{
  "n_layer": 12,
  "d_model": 320,
  "n_experts": 40,
  "experts_per_token": 4,
  "d_expert": 64,
  "d_shared_expert": 0,
  "activation": "relu",
  "moe_layers": [1, 2, 3, 4, 5, 6, 7, 8, 9, 10, 11],
  "router_score": "softmax",
  "normalize_top_k": true,
  "routed_scale": 2.5,
  "balance_loss": 0.00577,
  "balance_bias": false,
  "router_cosine_scale": 14.0,
  "init_std_router": 0.0223,
  "lr_router": 0.000542,
  "vocab_size": 16384,
  "norm": "rmsnorm",
  "norm_eps": 1e-05,
  "tie_embeddings": false,
  "optimizer": "soap_variant",
  "lr": 0.00212,
  "beta1": 0.95,
  "beta2": 0.95,
  "batch_tokens": 32768,
  "seq_len": 512,
  "train_tokens": 239900000,
  "steps": 7322,
  "dataset": "wikipedia_en"
}
Below are experts of layer 2 (counted from 0) of a mixture-of-experts language model. Rows are named router (the router's row for the expert), up (a neuron's input weights, with its number) and show model dimensions 0-79. Each number is 128 + 24 x the weight over its row's rms, rounded and kept within 0 to 255.
Before each expert's rows: a language model's description of what the expert responds to. This comes from a sample of Wikipedia text that the model never trained on.

# expert 27
What it handles: Spanish and Romance name endings. Endings and pieces of Spanish, Italian or Portuguese names in sports and player tables, such as Hernández, Torres, Fernando, Ricardinho.
router [117  87 170 103 122 130 159 111 151 152 159 151 135 121 132 137 136 138 172 142 109 100 140 124 159 115 126 158 154 130 120 147 149 104 142 112  86 108 149  88 134 133 110 151 102 144 136 112 123 140 136 191 137 132  94 139 133 105 158 132 100  98 151 123 174 133 144 135 139 157 168 132 127 173 130 132 117 165 142 123]
up1 [207 129 130 144 124 131 141 174 141 153 122 133  65 158 175 174 115 170 147 160 155 104 174 159 160 133 120  74  96 119 118 118 129  92  90 123 128 133  93  98 104 154  91 141 160 145 116 172 113 113 160 145 140 130 144 130  92 131 140 125 113 150 136 149 104 134 141 133 121 181 164 122 169 155  84 105 101 142  85 106]
up2 [120 124 136 147 145  97 130 134 123 115 122 138  71 149 105 153 144 133 102  95 115 123 108  97 111 118 141 129 144 140 107 107 125 132  93 108 151  96 144 141  86 129 113 151 115 146 125 157  89 127  81 133 123 113 129 169 102 109 116 144 122 137 134  87 145  99 134  82 135 148 156  86 168  79 109 135 150 135 156 118]
up3 [ 98 142 139 126 118 145 131 144 114 112 120 151 123 145 147  91 125 149  84 114 167 120 135 130  84 161 136 151 153 124 107 141 140  96 145 112 116 120 104  94 134 129  92  67 168 108  98 139 150 162  98  93 154 156 106 115 141  95 150 169 146 156 123 103 120 128 115 143 130 111 108 121 135  95 141 145 140  67 125 128]
up4 [151 142  90 150 151 115 135 167 118 137 145 112 164  98 124 135 127 133 137  98 116 140 118 171 141 110  82 124  93 136 101 146 147  96 157 139 133 175 134 125 150 126 112  91 108 128 166 156 144 136 137 130 126 157 124 131 124 133 103 103 144 123 125 168 133 112 130  69 146 141 157 156 108 171 129  85 119 148 117  91]
up5 [141 171 128 130 106 120 143 117 152 136 145 155 120 148 122 144 118  95 158 124 119 122  93 135 103  96  83 111 141 107 131 141 166 114 130 166 131 147 140 130 115 142 139 118  99 135 139 162 128 119 105 154 128 113 146 163 137 165  95 123 102 186 135  89 105 124 159 143 134 120 116 132 112 142 162 164 189 154 111 132]
up6 [107 158 127 129  97 121 109 178 114 129  87 130 150 136 111 103 135 141 127 106  97 123 109 124 188 127 178 137 122 118 133 177 166 105 120 124 143 148 136 152 110  99 140 111 116 105 109 108 128  96 128 137 103 128 146  73 145 152 132 143 161 157 128 104 132 129 166  76 135 149 152 114  86 131 145 132 134 118 121 130]
up7 [139 169 165 126  91  98 134 168 118 114 109  96 167 142 113 164 139 147  94 105 150 119 145 158 149 119 108 129 137 161 119  97 172 117 109 164 146 137 164 107 144 145 116 105 154 129 145 157 105 155 163 150 118 130 137 139 162 102 128 154 151  92 131 147 157 135  99 112 151 120 116  98  90 154 158 141 134 181 131 130]
up8 [ 97 113 142 122 121 117 106 169 100 153 106 142 131 128 110  62 143 119 156 123 138 111 122 148 159 169 158 143 124 155 145 165 142 110 106 134  97 135 172 158 113 158  87 132 123 144 135 149 111 113 125 151 110 157  92 182  78 104  92 121 165 110 143 152 142 125 162 130 170 129  90  78 139 105 120 176 128 151 146 164]
up9 [ 88 129 101 116 123 111 104 100 122 131 158 128 130 126 113 114 157 137  89 164 113 131  85 129  95 122  86 141 101 127 153  93 130  88 110 150 115 137  80 135 105 145 129 190 116 132 118 160 106 125 115 143 136 121  92 135 147  69 164 187 123 135 148  91 105 134 147 108  96 111 105 139 134  91 185 146 108 146 108  83]

# expert 29
What it handles: Foreign word pieces. Pieces of non-English names and words, with accented letters like è and é, the plural s, de, and Cyrillic text.
router [137 130 150 174 184 122  92 138 157 178 152 116 113 105 103 125 146 111 108 123 143 157  90 121 136 163 149 114 121 102 130 164 122 150 122 139 136 151 127 129 105 146 113 117 115 185 151 131 125 148 143 145 169 144 116 128 101 134 139  99 128 162 165 157 102 108 130 156 133 135  98 148 141 131 150 107 125 150  76 127]
up1 [135 153 119 128 107 131 156  94 127 139 127 151 129 182 121 120 166 178 101 131 125 148 121 138 158 140 136 105 114 104 138 120  85  92 157 131 130 108 146 111  98 138 152 125 135 139  99 104 141  96 149 159 155 132 116 148 121 102 121 176 182 130 157 147 132 106 119 141 103 102 162 168 105 127 147  88 121 173 139 134]
up2 [120 128 123 141 115 138 111 117 136 151 127  85  87  87 139 150 127 119 159 198  97 142 155 137 124  95 150 163  74 140 140 116 173 137 126 129 112  86 162  98 125 132 137 131 122 129 130 171 139 119 154 120 124 136 126 139  92 101 147 129 110 128 114 131 184 124 124 146 113 125 138 103 130 117 101 171 122 103 157 122]
up3 [118 136 142 155 122 121 152 113 143 133  95  72 135  95 148 129 148 103 158 160  96 111 121 129 146 119 146 107 102 132 145 119 132 149 123 147 116 123  80 140 116 151 134 132 114 160 170 112 137 180 146 134 113 140 139 148 130  90 105 124 131 128 147 108 112 109  86 118 132 132 115 177 188 118 146 148 136 135 159 121]
up4 [123 114 107 144  85 102 109 134 103  92 143 139 123  91 107  83 148 104 116 153 156 150  97  96  97 151 146 127 141 111 138 106 111 123 146 130 104 156 141 104 134 141 116 120 113  81 127 142 153 163  90 123 146  73 141 116  88 146  95 145 150 144 128 129 136 103 104 145 109 107 121 117 120 102 136 130 127 110 117 135]
up5 [145 117 141 142 148 162 146 145  92 100 147 142 141  70  76 144 150  84 135 111 182 131 160 118 119 111  97 118 125  82 106 102 124 102 125 112 116 146 105 106 141 141 153  76 112 181 125 100 109 154 150 132  98 157  97 112 145  99 138 161 165  97 173 114 121 113 116 147 130 131 128 141 101 103 127 140 119 124 146 126]
up6 [148 143 165 154 113  90 138 103 129 111  99 135 153 116 139 109 149 113 131 116 138 150 183 118 146 101 131 131 127 180  77 164 151 114 163  84 124 152  94 147 139 132 117 160 116  99 162 160 123 107 173 130 120 130 183 132 148 144 145  85  96 163 120 132 139  99 106 122 152 143 149 154 147 103 117 138 141 110 158 134]
up7 [118 155 151 143 149 120 175 108  85 101 189 123 153 156 122 113  93 131 114 120 131 129 128 142 108 115 143 121 130 126 137 150 152 122 150 112 160 164 135 127 124 116 142 171  92 147 129 122 111 122 136 123 113 183 138 145 126 143 126 118 143 171 121 176 150  83 131 110 127 111 110 166 142 160 128 165 127 125 172 108]
up8 [126 113 112 130 126 128 149 135 108 118 121  99 132 128  61 144 111 138 154  81  88 132 122 188 142 160 153  89 119 136 106 142 144 130 103 163 117 169 120 140 112 178 102 130 126 117  99 120 143 119 120 107 123 113 130 164 127  96 110 129 160 125  94 164 119  71 148 115  92 142 131 141 152 142 138 114 112 105 143 113]
up9 [109 163 127 168 140  66 164 156 105 136 131 134 144  99 116 111 132 108  90 120  78  98 140 132 133 152 113  80 111 103 156 147 136 110 137 123 141 141 124 108 118 131  74 125 123 147  98 161  74 119 103  95  79 155 164 153 130  96 151 107 131 138 115 146 132 148 132 110 110  81 118 118 125 114 129 110 123 111 144 131]

# expert 2
What it handles: Preposition "in" and closers. Mostly the preposition in (also at, from, during, there) after a noun or verb, plus closing parentheses, braces and dashes, e.g. "born in", "located in".
router [108 140 146 138  89 128 132 134 118 146 167 104 173 164  87 150 142 100 106  86 146 138  78 147 174 105 156 132 143 111 143 146  97 154 133 107 160 113 135 171 101 123  98 147 163 110 155 178 114 148 111 123 176 164 111 100 123  55 121  87 138 139 126 105 141 125 161  99 164 107 127  96 147 132 102 127 156 129 131 139]
up0 [131 160 120  91 102 126 131 150 116 132 103 130 122 112 132 139 121 136 154 109 124 142 129 114 120 148 150 109 121 102 112 149 126 109 138  96  79 120 131 121  97 131 136 143  56 123 147 147 111 104 137 129 179  96 103 108 110  99 120  43 132 154 124 128 140 132 154 123 142 121 112 146 157 146 117 134 113 168 152  71]
up1 [167 110 141 133 166 103  95 141 100 110  67 158 118 123 118  88 118 155  97 122 149 111 187 122 119 101 154 159 101 141 139 114 108 127 166 118  94 199 122 121 155  97 118 149 152  59 103 123  99 155 115 132 139 105  97 159 143 155 108 123 131 138 188 138 144 113  97 159 158 123  86 125 132 144 165 136 122 135 138 112]
up2 [130 130 124 105 108 128 143  95 138 135 137 123 130 149 126 142 112 178  91 113 157 151  90 133 124 112  98 173 113 132 113  94 128 164 119 137 123 144 106  88 155 108 127  98 117 130 105 136 137 102 145 140 141 146  94 132 136 142 133  90 125 139 139 134 127 159 179 140 124  86 147 153 125  89 124  78 180  75 135 163]
up3 [105 117 161  79 133 125 158 129 112 169  93 144 121 142  96  99 160 104 137 119 131 169 112 143 121 163 161  95 146 132 121 112 123 142 112 163 128 123  83 115 101 145 141 122 127 117  79  94 115 125 165 127 103 157 111 141 148 133 122 117 143  78 104 127  94 122  89 156 110 104 159 142 124 129 108 150 154 104 110 115]
up4 [157  86 147 137 121 123 149  93  73 119 160 163 118 149 138 147 149 151 179 123 146 111 157  81 146 129  87 120 108 150 153 148 104 118 133 102 135 120 133 109 112 118 110  85 124 110 124 124 122 135 105 142 105 118 106 140 111 142 116 114  90  79 122 127 159 155 149 101 118 138 134 123 150  96 143 136 184 156 122 162]
up5 [129 113 137 153  99 103 152 164 130 150 133 170  99 117 132 129 123 139 148 135 164 129 120 114 159 103 130  92 150 135 148 162 126 134 116 109 154 137  76 114 133 160 139 129 122 127  68 111 142 132 150 156 127 110 120 100 133 144 112 145 101 138 122 134 114 151 174 134  91 127 131 113 122 134 145 148 137 146 159  96]
up6 [ 91 180 102 117  98 141 121  94 149 123 125 160 145 175 175 146 106 131 113 173 138 154 124 155 143 120 132 138 105 125 109 149 154 133 142 140 135 154 133 143 185 101 130  78 107 123 159  95 170 125 105 131 134 116 108 111 160 130  75  78 178 173 172 140 161 116 125 118 152 119 182  87 126 117 133 127 151 135 144  85]
up7 [158 105 143 157  91 114 128  92  77 107  92 139 104 155 120 108 173 150 161 159 111 105 125 130  90 137 110 124 125 150  96 120 109 125 122 114 114 143 140 116  90 158 129 163 104 125 127  90 178 118 135 113 107 143  98 115 133 136 124 173 121 113 106 125 114 124 156  98 185 134 135 155 129 140 148 106  93 139 147 110]
up8 [149 118 163 180 116  81 133  59 136 139 129 131 131 123 129 144 153  80 123 136 116 130 110 133 163 176  89 146 114 112 119 130 155 101 114 109 134 156 146 119 121 169 103 111 122 124 129 112  64 105 147 112 112 140 147 143 100 100 145 115 145 131 101 114  99 144 129  80 106  87 116 121 143 130 118 157 128 124 112 149]

# expert 36
What it handles: Paragraph-opening There. There opening a paragraph after a section heading, such as There are two subspecies, plus name pieces like Al, Ar, J.
router [110 109 140 140 142 152 128 119 126 151 166 150 108 148 117  78 113 138 120 116 160  94 143 164 159 135 117  90 151 175 135 140  97 159 122 140 162 140 151 123 149 183  70 167 136 136 144 120  79 132 130 136 129 139 183 148 108 146 118 130 116 155 125 128 128 120  86 128 112 143 101  97 139 146 152 118  99 137 120 127]
up1 [ 90 106 150 139 102 125 186 149 105 111 142 149  81 151 124 147 138 136 131 139  95 158 151 145 144 133 133 105 144 163 139 121 115 101 123 139 104 141 122 118 132 162 139  87 149 124 127 132  91  97 136 127  95 115 156 155 129 143 148 121 114 144 105 119 107 103 101 150  97 140 131 140 173 145 124 174 113 108 151 154]
up2 [160 119 145 153  96 124 157 121 148 129 124 167  89  93 151 124 120 135 192 128  96  90  93 121 137 129 139 126 145 117 158 150 128 119  75 129  96 153 125 106 141 139 110  91 164 175 163 130 115 175 166 105  99 167 159 105 134 152  66 101 136 130 175 113 135 109  80 111 134 135 113  88 155 130 158 146 123 134  78 118]
up3 [159 158 133 128 151 117 135  79 118 146 108  99 131 162 151 137 119 163 141 141 137 113 105 147 112 161 134 125 174 148  95  92 105 104 128  96 109 101 123 138 155 164  81 161 142 153 124 141  83 132 150  75 130  92 173 118 143 129 129 117  72 141 130 135  90 138 120  86 143 180 134 160 155 135 139 100 121 141 150 144]
up4 [162 103 156 147  96 132 114 132 141 123 123 139 101  94 155 108  97 157 147 113 117 104 129 108 117 137 116  87 160  60 121 120 169 121 134 113 126 143 156 136 138 103 142 106  84 124  89 138  92 131 120 146 150 109 122 108 126 140  97 165 141 102 122 138 122 118 170 122 144 160 121 147 118 118  96 137 103 134 144 147]
up5 [139 138 171 128 116 118 123 155 142 164  95 152 115 161 144 113 137 136  87 154 128  57 147 123 119  78 138 163 157 137 122 120  97 135 117 124 132 118  87 156 116 134 110 120 127 137 137 139  92 142 136 139 124  98  98 147 129 126 108 128 132 157 118 156 102 131 109 155 126 139 154 135 127 143 166 143 163 142  74 140]
up6 [131 117 116 138 128 121 168 105 148 137 112 165 141 132 119 151 150 111 151 110 156 102 166 135 139 121 148  90 130 175 118  87 168  54 127 126 133 178 128 126 100 129 146 144 131 158 152 144 165 152 134 127  89 116 125 114 160 135 124 128 119 152 114 162 146 138 144 103 145 149 181 105 137 155 122 162  90  95 117 132]
up7 [166 143 143  96 116 149 138 116 157 145 133 139 102  77 100 137 111 132  83 130 126 107 118 126 137 136 113 130 130 175 103 167 145  84 142 131 139 151 119 137 127 134 133 125 122 133 131  99 112  80 153 137  80 109 184 171 130  67 114 180  90 127 121 140 148 109 157  85 122 134  93 131 105 183 164 113 135 159 116 147]
up8 [ 92 152 135 125 146 109 122 103 138 130 134  98 147 133 110 112 105 158 153  98 121 141 175 137 102  86 150 132 124 101 132 124 139 123  88 102 144  95 126 109  94 187 178 150 128 126  96 134 144 119 106 112 138 129 113 144 132 139 142 148  60 130 128 114 126 134 127 119 130  94 116 130 136 119 139 113 104 156 119 114]
up9 [147 124 144 140 128 121 130 178 154 133  97 141 138 147  77 113 173 115 127 146 135 112  93 128 147  90 152 140  90 136 140 121 161 115 136 171 114 160 142 122 133 159 101 152 144 146 115 122 164 114 103 141 114 144 138 126 107  88 107 116  77 108 117 121  88 146 141 136 120 121  96 126 120 141 189 139  85 125 129 116]